python train.py --n_layer=9 --d_model=192 --n_experts=40 --experts_per_token=2 --d_expert=128 --d_shared_expert=0 --activation="swiglu" --moe_layers=[0, 1, 2, 3, 4, 5, 6, 7, 8] --router_score="softmax" --normalize_top_k=false --routed_scale=4.92 --balance_loss=0.000302 --balance_bias=true --router_bias=true --init_std_router=0.00701 --lr_router=0.000962 --n_head=2 --n_kv_head=1 --head_dim=96 --vocab_size=8192 --norm="rmsnorm" --norm_place="pre" --norm_eps=1e-06 --positions="rope" --rope_base=49100.0 --rope_fraction=1.0 --qk_norm=true --attn_scale=0.102 --tie_embeddings=false --parallel_block=false --init="trunc" --init_std_qkv=0.0377 --init_std_o=0.00889 --init_std_up=0.0377 --init_std_down=0.00444 --optimizer="soap_variant" --lr=0.0045 --beta1=0.95 --beta2=0.99 --weight_decay=0.067 --lr_head=0.00946 --grad_clip=2.0 --warmup_steps=56 --schedule="wsd" --decay_fraction=0.723 --decay_shape="pow" --final_lr_fraction=0.0 --batch_tokens=131072 --seq_len=1024 --doc_mask=true --train_tokens=388700000 --steps=2966 --dataset="wikipedia_en"
Below are experts of layer 2 (counted from 0) of a mixture-of-experts language model. Rows are named gate (a neuron's input weights, with its number), up (a neuron's input weights, with its number), down (a neuron's output weights, with its number) and show model dimensions 0-191. Each number is 500 + 25 x the weight over its row's rms, rounded and kept within 0 to 999. Numbers have three digits each.
Before each expert's rows: "comes before" lists some tokens at least twice as common just after its tokens as in all text. This comes from a sample of Wikipedia text that the model never trained on. Tokens count by the router's weight.

# expert 8
comes before: "ing", "ed", "s", ",", "er", "."
gate0:501511485495508511488458519514501474528531464477498507524541447484492511481484529479511521557478491517535453508493510525477516507533487495514486480474488526516513465512511479488446508535471450510499521515508533508555475494496486529447530498483527545510491511528492469483514475508512505463489450493426485472512505485532485457485500529497459535524475477499481478503528494500498512534486544517519502504522547490473543536456475539486532476486466515484495486517509496509441510535575501495490469498521497506517514536511511501465520498534533495495488492512459499514484542460495502475
up0:533486502496521458491513455547466476500500537493555485477462530503473491522516511502469477485499494480519529479507491503506523513513473531487505463521458468532512493503488504510526479475496472457517526540447472481502503523495519485486502482503480505520536496474506513493478510561472479482479523487523499514508525512468506490495498498513514504485478532528517446538519502489492478499492487434514480527525514510544474466517469465487494506488553478497503556490524506456571470475447461514500456491466502504542465457499476541495520509454461519476496527514534511500522470517496464497
down0:480535461447457491516483546477493474511426501508504464495532475536492512489479544557507524527472482550479476479522501478526449483526517505511521500444504500523483501513523462488527513516519538504456487467506534487483484496497518499484505536431472499547471530513474530494483502495487474423492505512491542512520491496488489476485526501467527516522491483512475478485517479541488474490456469493495507479505485532508465535499485517520444466472487509493492489520530516501539490501499507492498466491481475534495505504536499511486488508517502529485544513540518523535490516490538486463
gate1:472475490513500502518473514474507455478531453481510489464504517460495473501507482526541489512503518498465482516484508507524545472536493542502467496492508494529514537490510453520533477503441508562492463483491515517498489520500518540539532550488491509504456496474520499520466527477511469524523519461479514527476467499523505468498507495502491480467487531495483497526518504504484539455509466493480512500546529547538500496491483498506513520524516542493424541496537500477470455471501511496512458488495506468521530465465509509505468516511512529534559517497509519510538484471534479541
up1:499532493483501525504507491547484472490536485514539513470508442498519469500510520470510499486561468456548510522420528517485464528492530470515509497494525494513495502512543492540470502529513516498489506502473468482488496512492490477460492509509474475492545478503493530556484513504515510470500484469531537521441498517513485460477497509519483561508493493489523466498529489527460490490530468496517482541463502517490513521483556524470500466428495476531532497474525457538533498516499512491477473500465536468464525500482505490503522517484524507517542522534516488512519482490504492515
down1:514506535485491522460501459443471512520539531466443512509521505493542478516487531535452527535456508493485522497523487512518518523500469519503497513497525494495498491496523492490521488518471479537477457479483500517504548509496496530565474496519490557520460503472473473513503530462518495510462510512444493462525482531537485516522469510462463497508476522511463450507506489488537487461525458525473504466533483499525467489474490487499532508512493507454468525515491520509500506463498498469515492507512515553477514521500550507459490559477466497499486525505492471511505481476479537496
gate2:469514528479482520495536502527493490503484472501477529470505504463503530501491467538474508507491505520474490497526525531481498517503492493523520503483543546485487496491496472516494513531540491512485504510474478501486526508508521467505533500515512523527448501518497473543525516506528520499470492507502535527525502464476492512507540495566450519478508513496493482482522524516441478475532513490439491520541490518434482544514480491496502515484539459447522495536492522518475472469499547486531465420507500494546517514450457501520450514499493477486492502521448524489489497504487540472
up2:496476488471494464449507509473540518477519510451512549457508494533449518514481510510503484506463452522515496497496471500509481486492514438494470466488487531534482505491508538548509541510498477540533517529499514492470506501479528488514511518508515529463486483528486499510495495535504497497498452500482465470508497510510536477494538524500521514528506474532512447441490522493526497475488466504551503519477489481458511503533466488520523524488446544480494514508512438480485543545499466495468473567503464486518506512494543504543528473530508519506494475497516540498471490501502503489
down2:514505467478542518508511497480463496541565484538458490521491449525485474488499509492441472507456508500531519527488466505483523526469468481496468489496522511511487481517483496486473500475502474475509474480501469520474480525528535545470508486483468454527486536542528479550521511521484549538474480517478537484508530479476498452529501462497512479486450510504527472492527481482563499523469490530455500467509507478466551481470518497499538505482524524492468538464485498522498486498516516527513545508468528535474487514527488523518506468475504522499514484494488499470464511497489491481
gate3:479521462474471496514488506515465495494487549496527501532486513502460491461485547502483498552517494499522481535551493499467530507517503548507505495516534459491506509523508520506471509488538490479475504483498515484470481520506486484497498433515558479506535472486492445502488546505486468518483478487489542449513504529479513512459480521500498491501491500515508521442541520534478473510486522477501481475500493536487473502507522495504537485551526517480480525484513524476484486518546441510463535503534517499479470512518451465505488521534521478437543500434491486518496515490487518529
up3:491507507501475448503508457509468490528538533474480508487548513515475518553511504519520482458493473461530453531502466549499480473508489525500528522517454444521517480476523516497503530476503489481483519496480533523524516476494503465502515501466500519465495458513501486492452478515500496448537440483484493511543511495528489465500509500480509488535496499528497497522506520512434511483487547511470515444487538475491480461481489501495524460494505503527501505470483476518545486470506489520484487513509488556512500500521452467488547455481497481527518465516483445508468494477500517507
down3:498486466512512483491515528557536494469487514526503484536486482456513466498452487471464546549494505489476436515533546531496539484472478464503507498455493514481513533444486471498480510486546455504507520496503545497531509490492510522530535515515496541504489513525514496516499484481497493520488471486480499498486505513484487491493478489476447507481478475468528497502537481485532510520484519551474507475478496484524563431488530527472518500534513463506527479502488500444489535531473509487501525529470521490475477522446468520503524526519499512513502511499476492496509530512529545537
gate4:524462478471515502483521474520490497483482515497482487490513535511460483499496503508523512483470505564493467541534452503471540556527498482492526503530530506516509460476540497510530457494458540529506485484504449507507499495502540491529485472500501517501473533508512437487507474526510523490480509486469493474479536456497492521558494545502502480491509526459504479497558491477549502480510520488521531510556500481545508447520521521512473525487513514471484466502496517501517534481500502544524494514520513516495484517469495479477495523465490446458447506530479510474461526510526520518
up4:530470502504504527517506519490508506549537503497516511475499523491512510470469523493517507501562502543474522523518499461528491502463498515479490485508431494456461469516511498508497501482557483532531516494477518485481529501523473514515542478543518509506463494518537484480519531536510505493499522489475519489490538486513513491532461444506470488483523515500504490480473515526483439483509496490459517532460564498482506501517483469470499482457492512517506494522548485507494531521500504492481505511573545532540540466509498507514530506468521459526443492470495503500474546474530509474
down4:504524478496506495517496491488500500495479523477488459502500464486502486472490459494497501519481472487491506522502469451461484512519517507484478526509560513510485500503489439479541481550490483502550539494516491508483479484528512510449471511488522535501530516501516466544500455470498469505507425532499503493496459456507493537528497562505484475552510468519460499515536528496491534511510506487503554518482521569493534502498522536474486510519541482532493502514494498472460490505534499497489507514503532493546492540513493504498471488482466507488458483497466517558481555531496522514
gate5:493521486472493528506515491506444511509545526539462487514509505508483514521527481554534500524499490551495500457532499478553497523493493504481511480497494501490502546492483505522498516495559507474514517526538523492504497490503486504519497490419502487541469484543498517503461527511526570488469508481499524572473450494488509513489549489490475466486494496505506502476509480529528480513498514463499491490491483503510498489503446493536494463486527510495515481460467504474515524518508553499483479519515495517485482490464495474499489502449481474467476455450555505536484455488475513464
up5:487500519448527483513503467507511499471519476571482549496508512545508493494508532530483489499514463481511505511501477473543554530537532463469500496521460512500497538536515482536549505490562537499494495508525519463517499492487487497519512523445490511465467494513462516513467496473478522473526450482500515501458445473508493511484519540547486493489513489444542508484531495509478486486515534502460507485504487485512500492511489527478517468519499511541498515514483548483530517527528529506463496523519506454495508451483533464497520491443487477509479519518474507532480506517483507469
down5:448501504526489483530540474491507511501478511469487485509495524444490517463509464504464523545500476465505453519505499479474518525448524482508496507452447546497483510535512455499511508523476475476473453524494468485496470432541540470523514495509440537460521528519508509486522492459494467500482493504493487477487537491490481518528505518460492504477476511525464551513487507491515502479451507541568486515533465491486519515492491531534494455484484522498468483496491491529497475511512463515472461497517511478463498502525502498503479461490501478488538508524526491500483511533521520494
gate6:497510495492522509509545509556492491476500452499536508508510476551532505516522509497516531483471522485544501492517523500452519498507481476531521470520445501483540540530537484513533512490485468508512480541494483499511484479488523480542506505483471486470516466535510493490491528487533540504457482503485485491524533495486535526473488475462504491522449470488501496497492533534480563509495459493489557511536488496515471532507510490501474508504510491520490485513497485461449508516498525504521479483534517496449477524477513422477479502546501499521520434511554481506482543535484490492
up6:511532503485448528443512561495522480487534537515539465495499460503479500493517484514525514437491488528500500492490524484492477470485499499511488524467530483491445476532516488538447496510444504570458538492542525503508521488543511473482544503526523510526467528519512522496529514481489510485529517507506536516515494539547493486471489484458565492510478495473457501485475502486484482502485509497468495522467499460486490499501539480467465496521496469495495497494512501519471505546520486527513511488485504446491481467500526515484547485475463517508465493525478504513484493477447494508
down6:528508497485509490481551516573527493500481536457513445517500501510471499515480469475537501516501513504517522504509525500502500521544514564486531529520517485486495498520477496452497503527499473523475491521484546507493540520460419476527474475524547475488491481523494492480514476533526530499548512503490521489495515493489497498510462514467516541477478465506505489496498548454501500563510508485510527481493488488485490493480549550477558489519496517467503483531498497478526516487464482523490478565522493461469447482514532507488530485539479502521499492509519491504503492512467478488
gate7:532484504459500529490555498496466491496500497493509482474512544512497510505484491504541470500519479484457508534508487511504493502512496501503525515502502435476507518519514547515493520486496590483504521508523480526510498549513495528477499493495475472526475513430516520468494532488504553514491480526513502526547462448482489471503493512523453499442488537482488531514475475499464541564505539484464541511536483484443523528493501457496503507518509468486481439521482500512523506494504488501489508509499508532516522514502513481484540487502512468509484498477497507536482463526558511525
up7:484461501467532484486510479493508527511466502474470495477525509508496483494482486506549478483516485452540455533491476529462489484484479507470486469508507522532485486496495482470467502528475530470496524499479531483524529525467494480482503479464506518537495498556508499461471487536504512508490498486461528477481507496497495461523530460503470482508487520468503477473487518504485489544473514482483459448517469519456513503548454466471458455532498537477459495533512442513518478470469465541497492526530537519508526471560501467469529494484516477496521466496513478511501513480521488545
down7:453502516510517466478470480545496503506510501517506473497466492506510518494502478497551489521517502478544541486465486509476517493447486540468540486510497512540479500471570463468460493523500479527482528532446527525500507520527501496515524511521464502478501507511486507493523505499508452534510508532474474503490437459478491474491496432485535501461507496505500457499488499437495516523524491504510464527536458447475469484492483517492502508541508450481512510508508504472509490501470542531503503511521527484472537493512519461497509512516533475504454499489495489462544491544477497527
gate8:489475472476466501499522469496565454545523530499483479476514508487480521454514541506474531521538541507496509510523501481479510545495524491467539470498506504490492504495532550498502459515510491533474492491493529483511478487518463474484473487490476536566503520496530505528519492540525498470518507517528515486493504488513535494525545477532492471490494502475494508520577496468537513518469480474491502486478492550497486476542416475508499501495516507527469513503471537484517495517505530534473500507497482479479498536439531486497511521479528495502542491481451468527461523490491485496
up8:455493506518493485527499493466540427502477504503503474501487454495454505504515488474502518510503529455474488461495535480459501483489480500508469484544515496535487519506547576465483509474489479484485544505504503498506491498487473500475503472499489516547515516490537484496480500515422500514543480508543498517455508516510507444525524526571507521496484483487483517504534480484501495525484541489526544499504500481511499520540458510535507498529486478510480525485476482512537477505501519489523538534570475509516493513466496508505521515505484464501554549487511481461483498494529494502
down8:520527514522490524460519520512460452543486506548537514484524522484533487495497504543453477480510450500504503466504508508478503559499509500518533519503452492523508476511507519489448562482490515504511495484526490495483531505490540485515476504515504491509498488547539506489467510522525505539490499537500531504529481487519458486489505455470527476475518559469470506532487488490522459476494446508513440486506458495510498481506472493485517488488455511505534512490525478493456545507456528468498486432528485473482538528534494521543498474506476506497553494475496493496497481490493508500
gate9:508463540483490496502487474519465490504530539471515524460516500523471504492456509546505477526484496495521458493488543522497508535452541481513448503551570495488498493505478514489503513480467466510469508462492462520470470509512507522505507524519488562496469479526485534536486456471484524466503499483509498548467483515493508545476471488483483449499504466461489479528522484522479536497472512504517507503528470520515470489513498497465522500493472487525472529545484485478495451514516478481517493520484469474546498529508518504475534491510525524466528490440511459463505518496482535512
up9:503502497479515514469461486486491493516487473531455505503512527475478514482510534523520504557543540488483500502507522529513525495501527498482504506525472532501460496512521529487477545454478492475532484484496509475514496527474552532466498477482530535493529498501516452513468511509512505471480526435489498433498434493450499474500509528500471487479530496488462494518471485476483523509531514501519481500509500480454556520501478508504478455511533495487496490484465510526551499473481489496496544506504510468537459498527517493479474487564570509493460490518511495518501491494464544485
down9:465527515499536509509551492489477505490480486524478534487486512526528492478516471451499482469499511506502481533511507543465525483487532542541511462499526459513470519514460529542467536495505522508474515529526511468570494511523482449489497524516551479506552482486563466512510515527524473549482501519478484456474472499488477514509509501515509511483488541499516534498519499474522471515470512495498527507497454469484553501472480500517484501491512516527482435542486498506497546506493489495512521502549498503485514491459494496486512480494506468492470486552480491529528511459527520547
gate10:483505483501530508495456504511488465478499480527488479500504514578458537505530505481500502495489469529535518521506442493523508521513551541496492495495502512511480508487480498483468520455487507495458517491512476474473509488483503506463483546451505525532512537521512507513511518522504519448488512530501508446511509541513500505528534496464491475455478484476516454508579496473568536492499513490520451533527495494525499527506500558498508513484535497515526442529525475467482503518524545515479505509516457457502510494504476504525470490522506509479494498510486465456515517539498511500
up10:558527553521463492499501492481479462463483489533528533470479536494479509471504499497511464489502515508499471530482505476550506502443526535481459473499481472510504517524472497497512486501489541494487491487483527519465489532549506444504510489543479470500505479494508450474459509469492533494509521496516514517512471490545488503496499494520484500526496477500511483521481527497505474476520478483536500538513452506552512475454501478510510501503525449491491441475489487492545505471525471513443487459534536503502460463468523490456454491460481498463508484484542484489469516500485483526
down10:497487501532467476508498467503469480560514537514505476476473454492508504470494478482482472494550534458507483513490514481495469487491468477518488482498489520512515486495482548475525485493463478493538545511516537575543502503516516448514525496497493480511484506483432516497487483497502497506496498483531524506517491450464503530511518488508465476509478488507446533449477491494487500524489510472537536536527511554506522451514468476479532496503510469526504516501510525510511479543507502518543475482488442473526503527533443456509489517487488492470498473548484455500484490484512503507
gate11:521505467496508499498514530463508459491488491470502488546488540495510547493478493514467468471510483513460529505518493468480541527492499485501569509533490503541502492481491527511456474523500524501532491485479503552540470492519510494476515498494510568492493540458508500483513511500484481518477506495515455471516525487508539485496496522523504490503507564464499524445489522478546490513537538479498522489531494531505455490496472532520514468506483474580494466500474529467490557475504469509480517508511510514516450494453532516526478483522507483489518522528509483527533468482528469496
up11:491505549528483532532490487504518471456551496524563475479503490466473498525492510461526547479469517461547485515505502545519506514492516477470486492449488472488499501505523527458525491468532536508493528491490512489509477534532503492527478498489499469492528496483481497522452466510482530470513498521480504479466496550485525468502481504457504538529486479519490502503491488519457509505513481497527477469482459469480498515499498540478513537486472544457492540494535474483495519520519499501519518466519449499446551511552502520514532568476527531517500516497466500479489526492504521487
down11:478477512490506525496486460492499470497494464504471499487506486516549436478484529495475502448492494497538487507527505497526525501483466552491526459499470483456530462477489503438524467502498489517493479499488500507500479522479552523439509505458473529444500563472510510489474511504527493518486465531512508499492523466463509501519459449543454527486447511495519463486504517491482477480484488478504501510501514498506509475509508485480500483505507478479443467538481503513534478453488509482494513478507494506530492515502488440522532532485444493485490449476498498530512502503481452483
gate12:470490528517521495507507556479484497509450528533484492492484451494489467517449487484518488527484472457521476478469475497545533478537479496512513542507520476483504499510498490474465493542516486503504521497450488481487461506490491508531513520500496559501514526513480495494478521479502498477503548505534544502466488483477493529468459480491542514554504481493494503525540485492469503514506519506487502462533448555554564516506493515524490495498493525550498485462550468535513494448516458463468508520479491516545495516479468501495488494514467489503489480487459475466507499474478494523
up12:462434498485454508475511538506517506534511547487503493455483486532531503523498472464530491530516484496511462508528497543522556460523509519551493499516523495508523523447483523508522512530515517491506523474450505516467440468500506481526551481502503538520496517454499542483511521484471494494538508479540527498460540460472505514499490479490493496503529514522517478555516482522485482521490491514466511509543521517498475484547499516487480508477510521472461447517511496519480518482536513455471491468480503547521553508481538495484512482473518506503466527509488514510508508489471515486
down12:504510477516475527510497493490490481505513472459507515475498522484472514497546498475504470443501542501490498491477505522494531483506525472460517534493486517459521467524462553497459520489536484507516501491502452548454524510491521484515520468461527506495483491473496497476463478502556531448527484504534491441519536519519514522468527520483487485457516484485464499525466542536493521509509479502486539502489483491550558473445514520518491462486485530481517504483544537482500499551517507493497501489500489504531506531482494501497502542474442459508513494504523446476479507485486468506
gate13:508499522456504470445485494505532480500521492535491466506489479527495452479512529590504527480547481542532496507510493538518491534507528445488538445526466448471518463493508545524485530534471515490495488484485454512460488519479489467509476495475476524497499500454498465513507507497531524533527506510475514517534497494524457502463493506491518500527475539521493479507537541524480519480500514492478487518509502501526487492511456515472513558502515525504534525511454517477464515509488513491491489477521488487520540517517549539500483463477460503514485496502519485474461487514502509472
up13:488475476507526468476433515500446541481497525479527525463475520501517467544532493501472501482480467491515503516518525494475539462460462497521507465534543502486522510492506502468519512503512475477482510456497444468464539495522461545501503520469517531518465529533490495520534510525516492552507496488480504452538451499514490529532509489480501518451491519484500472522468490497531473492513509478459506522536524519512552491503511482504472478509503535484542481470486505512510535497492476441460525490485533506536451509501518498530506464465505493468498490516514493508529480529492472497
down13:488489470524507505560500479491487521491516465444478538496504594489482496506537509545504493470477523514491510459476469510464482531517537483499478518461506512493488505512494479535501522481523478512523502498490469503498458525504543441513485484515526526497527497475508525515512469459484466502474481470524470490494491506440537508464505491525503484513502516501511485518546491507495501558503522526517485519525466492527497531484457460506480512452478485542484473443495517533514529520508530524484470504493504514499509483477507500507492487567555473536525522484492492461542478478497502491
gate14:475501538492499505513492459455509487529493506485517456456475490499538534497480503472513465452482517529478538487509492466528522529474513531517510539524486462514522516533479515484539475544508529525493478533495478488527475485503486451519464523494485517522496500485544527483495494500476486471536518500535495470500466511499463489474479517498472525473504487479489500493492494525533507498456458522501460502530497492511504464510453504491472460543483465504493489473523487536499479533519462488512518495452429509533455496480522502527503484488539495460533427534512497541455498497516525482
up14:482532471493488567490469533487489548461543508496513513512455497520457546498516534471487494492503468529532495540487514506485485453518475521517481504504483497484490503515505493460531500503524479501482452492482509570516484479484475497483507508537447489501492509527524514503537520474503525503505512559513502485516562487493547521548511481469495493500489488505517526495506445477498502473499477476486471498505539481483511517544498463461509526465513510510513472496501468476483505458511540527497503515532487471497503543500500477511488498521508540458547523550490500519466444506460516458
down14:546483525473499509519482482528491524514527550464470434501483528497519522512497516501481532529473463475524513492480513486500486530485499528513487482503507491494529494469494453451489495458495500542509481489512524520470468539506511500505470483464522548476523508476463504546489539550509520478514549520468513475511524503485488501471470495472493503525462513468474483487491514484488478513496507509536470527532494561518501450524521543420473513475514513477464455507487489491488520510511489517543515516508563495525520543479527481488486488483524534526513538480465513477479498516512475501
gate15:506557538442549477519490482517464499474513481498509544458496492465474462496469506508517525514515491519519533523471503488511461522509496515530534495509490525499460508481513476462477503530510549471462504496535526506500488453500567466527504473500484517479492510517508502485495446499482529528484567497493490507503494493507490443460480508494522514526465513487493479450522555520491512469497515519529486502517496495505483523510500476536508469513498563512487464503499479490509439474542497486530511511504492526531508447495513453469531533542498501473525517502475490511494515474470507530
up15:518498484453433442468477456539470476445492502532518499468454506499492506534503481490529501512482513488505499517489504520517495487537524508572517490468484501499493489504487483468485518470481539507478531477470521493506496446496512455475512512506483525490503510506529488536471510490491519542472498467465475465497512496488481484489474475519477525497454504526504463476524518462507570507488536490523516543505493489477475524534503463540469456496477567505518527472516501543497486495468519516493526498527498546489485500479467510476479488508461458472497490522481521511528537482477499494
down15:522506455508486523504520479518486485473494549472481510507521459500485515502513494503506457525460536497516498506500476515458521495532436516464495495534529522464496483553499527514507472510463527486542481529516506506472496507495478501483527503484504428487468519507515490533520535443483464520450519556533537510517512495529502486509482511520530527526514469538525536512495500490485514482464470516489466449482486489512498526495498477516475515499488545534470505503479495489521516530467470517509500531499504465475487512527505513489456491479501506495458478564495511503521419463497512465
gate16:513500512498497481533448498540522442500500463513499517492526555481508453505494512489554509462513482470495515487473467500529466459487534511526464528491484506491534480531467507503538487497465529488513472477506502540527488497522452517519525534481508509530482493478515521478480461478514497457480492531489478500469555467498508493530473500530512495448508461518518465467515504497494458461537477483524486528530461495490468499510474524543503502523519465496523552510447483529468512490537487487463494507517543510521505518523542500509473489520478517492505518506493464481540475473528544487
up16:519486504521472466539507517463514505520529509471514495521489443525475535499489532510460500470469533486465480496516519562495496519532449516488473522578554484570479493519500524509531468502508500492510514522533493497513485484489509498485490494520499493504497461488482507523518523466538501491510491498513518468535479515494473496480499485508500473550481505425520484518492543505537539518483518505474493445459497480478528507465503463501560505506488541523503478462504501475506534505486507468510515490525516502443518508469488514488518505507497470544475486487476534456493507501506511557
down16:501552477511486489517573481575514531505485526509519499473493485486480456490524451485509507488492518557457489515489515487531489472525501518503521517520532510545529553505523530507476494555478505468473462518496488500491483485467497483536547516513517494542555499531464533502513485524493520497530511508504481532558483538511509497477537496562522479487486520515521467479521479461461479525492501512484525497463433513495506539489544506528493554530505491485502527493507472484492539499512488515508504497513510485473514537508489497530484482517496488516521511514546546494513497510508503480
gate17:505486513514481521527487493513500491516518550502486529435517519501504501528516483489449473474451477498494502471523530472480491515534514526466489474475498478470514518475522498518527510492513517491479493504510518502527463484443491475530504527498491549512474545539520478454472475493474524451490529501504512495488505486483500508519448459519520496516512498480536491536511504496531458512537490504489461493476484526482589532473478565529510485494477486473455491528502426509507471476511549495515502519482507456534495475476468507477501522502497513465481551477513495507500468474499505485
up17:504508494533493478507530478536517514499526521500511520513521479558485542493455524513527485494471456491486505497522483491488490497489482518493475523489434523480505503540521508487472471514466488513472520504541489488495498504467458502523485546499501494524497514542531496482475528499498478497512541538498496493517502582509491482526549508437504504496494507435505493489532495517512509493470550503494499483512525471513530480518562471516496470544459489497483502492529489510475492540530488535506494489506500474505481522478506539478515565448441507479500517552521464504479475548479481482
down17:477464524493483488493514500466437499475475508491497544453531496494513466484513514482536499521537500479516537476509474442497492459528474536536558492509470463519513491491510481449540487516483493482464526478487521497507524532521533504486498450534494450493516492465474488478517470505503502510539515503530513517502501515492519477469547510473497520533477502475480510466483551520445486463484480464544500482519559515535480521469502488465489520486506509507541489526513522528517498494485545506502524503489515513507525469482494519504489468488472476491497505454508518546480509528511471569
gate18:502530508481583471483491469521530511462492497509508497515499496491494495532503494537515510483518465533499472476470507488451530540484488463521541478495519497483516499507522522470493515496533543531518507453469456506497489472464503469513506521508525518510489468496458518475530514491497542482516491528565519508516473479514478484465495484451463512486505469467538499531499476519498487523473444505506504549524500465485512513546498519504482507509474544517554484499439490531473512519531462524495471509462506455512512483494557466510469490506475490487504520503541502514465514529518494532
up18:478484526483455512524485546480479491544537503530482504498527566491513527535460505496510511495538545520481491504505504475540514473530526476506459506495481486463478461512502543525487516555471498492445530493516521510528483494483517484509547533467488464490502551536484491518503494506509507528501501465497459478517489507468487515532486512517557500505477513502502511496479542501502541491542535496502488448492440504526446535484491520525491493515466484512506534503521468508524488477468511495528516492546533476484461496517460496497509468482468560501474494486533489464467492496476493480
down18:508500535517430475500514500486457437541520531489487554523498482469508505447516491462519536493511515501511479490503506523497528478505494475517462535470520502502485519524486503483491499494516494499530519508493470528485513493477484510535521498517546526494513497503468492499506439535486508566491473549475458491524538431509535527532506534501514519518468472475481531517471518487521476488486507464499508490528497536493502452438509516486531509508481471497529525534546504521491524487510509489505503461523486511509451492489499501463512486486484507519488517484472457486500494484413514509
gate19:488478512496486518508503497454489503489477500498507514524540470454500462455536511528527515570487506481495491440480446493539577487493500513532525439500436544530509520506495479446519508475503467481511514538480496503541501526489530506485513476498524509486456496474507483488482535507561504492525517475524485516451536504515530506455518503493509454506508440480502523486476554528476534522487466464462456483472497509487488481516487509502509515526480527493521471514474493483494503495528516527522479513543494502515505522489474505520496498496479520515492493482503479483506475526524514470
up19:474499540477499520470491512510460495487482482482469456479472487545520551503479513503478436467490526512534497533501498515502490488514527529492466508494550503497496481507476510490471489476500535519490505471454586476492499546469494515512454479546472510539512510501457511523471520491480533473475510535532513495522539519511546494531502489487506521507443467527530468499509471475509509489499500513461498511514528513505504516508501514490508539557496529506456463490533503493475517538490468470504536501507536525531505506490515520516490464491506479474487564509504490536463539468505491461
down19:497494574522484526477522487495525516529549510502460521508484455500469503479487492510553499566489464519488491513494468474498492540510480505529491491511487443521492477524525468467498451484487504480483537489486498510491503506461447483487497502489529528506533498432529521498509452466467536488545509475524526511504489526485481490489506517505495507542524441473493498485498535526466533427491457474525475484479515514501473485530496519512477495498498448469516538527492509509493525505524512525493486539519526510507509468471471517537522523515500528490479503504492469510545475493523475475
gate20:473508518487513477506524488523492523485485467547483516479511521464520469519527496497451449523519489517488458471439499521545508478501508464475526530529511465476519467495513506519553531536434495484523511540504513457498508475518454496527558502512488549460505503482498497507516508498518488476522479496503502534497507488455488537505494500456472467554493473468478511502518480522503506517526491539520505513535470506490474483493513535476445509523484488580527485515484508528500522480520508513510500478477514511530508505497513516518520449514530448517488494519477472512548493490478463508
up20:552499491508497475485460482476465475477531496487525496517498488518514533459501504497531554495480523479523553499506462467504520497535466468464512465502499485486478496499497483528507480476478521493496490497529516494520492492511503543464453515481492497531466510536518486484517488520483505450475505544483499446495543505463506466509461499526548511500499514498490462574530501472520513488508535494502462529469491481491465499496505469494497509488515512430498509478463501467513511532500469513513487544515476481454578513488478492475494519499462478439523506539504521499520540522501532518
down20:531523487500540486532518505526484504485503537510506531521509518517499500537489487511529517516519470484478478529525492517537490494484524531499524487466466417509498459514514531498500510509520517494499496510523476440481514499473497487515460485495493469513533481505530492536530532510498522483477479498513490502528475464507486477527497496500485545542509466472496460518494498512518508465544506518556499491526542525525525505492529527557446507494515501476462530525544515525457507521491508497481561469454476544520519491511524524559485438508519480507525496550480518544504499504523473485
gate21:484509511472494513496536503534490511547539496480442517444516507549464487507517505517472480486508479513546470505522551442535497564505517469502533503500552481470511467475486531478517500524508518498499519450523482481498513524497519482562496544495530505513458483502490451513508502464529489477487481518506498528513510470487518521511465489502464522489507521500551487490572463523498500496487514512473497537523528511503513491451485515504518514501516516495493496528527518503464534432517528492539540525457501546499499485498492471521496481526480472478501515499454516478490513506518505478
up21:485506517502527485535469539483519526470479527491531479543493490498510531457462515489522496515507526507488532487443475460538488473516443526522531516516459515519461496503471469495517550500491518489534496527464491471509486466505463519486484463487490487513564526484484550512480471542492472507510502503460518540482501517483478451542480488453491494475510471521460532546457503471476491485482488505536482504489499488551494513509482475555494502518499496510503566463523494501457485499525482511467498512483506478464506478491482455506506503474495500540523450486492514495512510463505494515
down21:505564516483513501512495496517515512508422527483486449510485489493506472502512470512545502523528503480458496509487474445497492502517484483522529482513478471512489489490513501487526483472524522486521502471498508518480480498535507464541477498563530494517469455462523509527502487496513495460440525539527513491525552492508497467456507546425450503531531513495475535464504484503517503526519489493468500545471521552495505511542508541548494496506490507494502458518493522488485503485499523477522511523459523481481477484531527501505489485486470460477479492526516482497464511527480468530
gate22:492460480494525519544500508531498540494498506498527507469523500521537485467488539443534480508531500471547503449496468502495472503497469470510511472496491522475515515543539484513494574513526471486523508492513492469494530476496540516527513556485480488467473480482471513518501505530519498545514443481502505498463509508479488521468428505487545483514452502475485539506507520487469496481510573458510514505505491481520492505516539501541544532508480536527482471511509503492483470479457467527486527519488504547505485512497456519504549512519500494500483459487486482490524510507501484493
up22:492517477451515525546491524483509539496504488484545485441525494526533515458475490504507466488491529477471452517470480501492498461474465524543488516543499514474503486514507504553522533518463469460519530499503474513443426469502557514483511515512500525516510497479482515502494521527511530484489519507523520489508527550474500501470504524488482474513483530493479533492526551492497501495467541500492458495536485456489508548499476563519501472489541467500502507483466515496517473471486541504501526514462524477492492480473490483474481494511529516447525477490486476536500492503531505494
down22:494474485540476501515503477488506526492520454449509504559469474500533481541524505516528536527476504529502534488449489534474477510489509507478460537480469496522479485478490476483525476500455527473495490513482471486551504536489506513511516525491482496506489488498494462500464470496510510512509535534449485509499509507528483511536470560527533517505573488551507452494508486535508465487514516474520478498508477505522495501509481461523472495493496522476493483529510492540496495507509497520506479454439519486491499492502471470513557503524557475540475524505471554486511487468526472531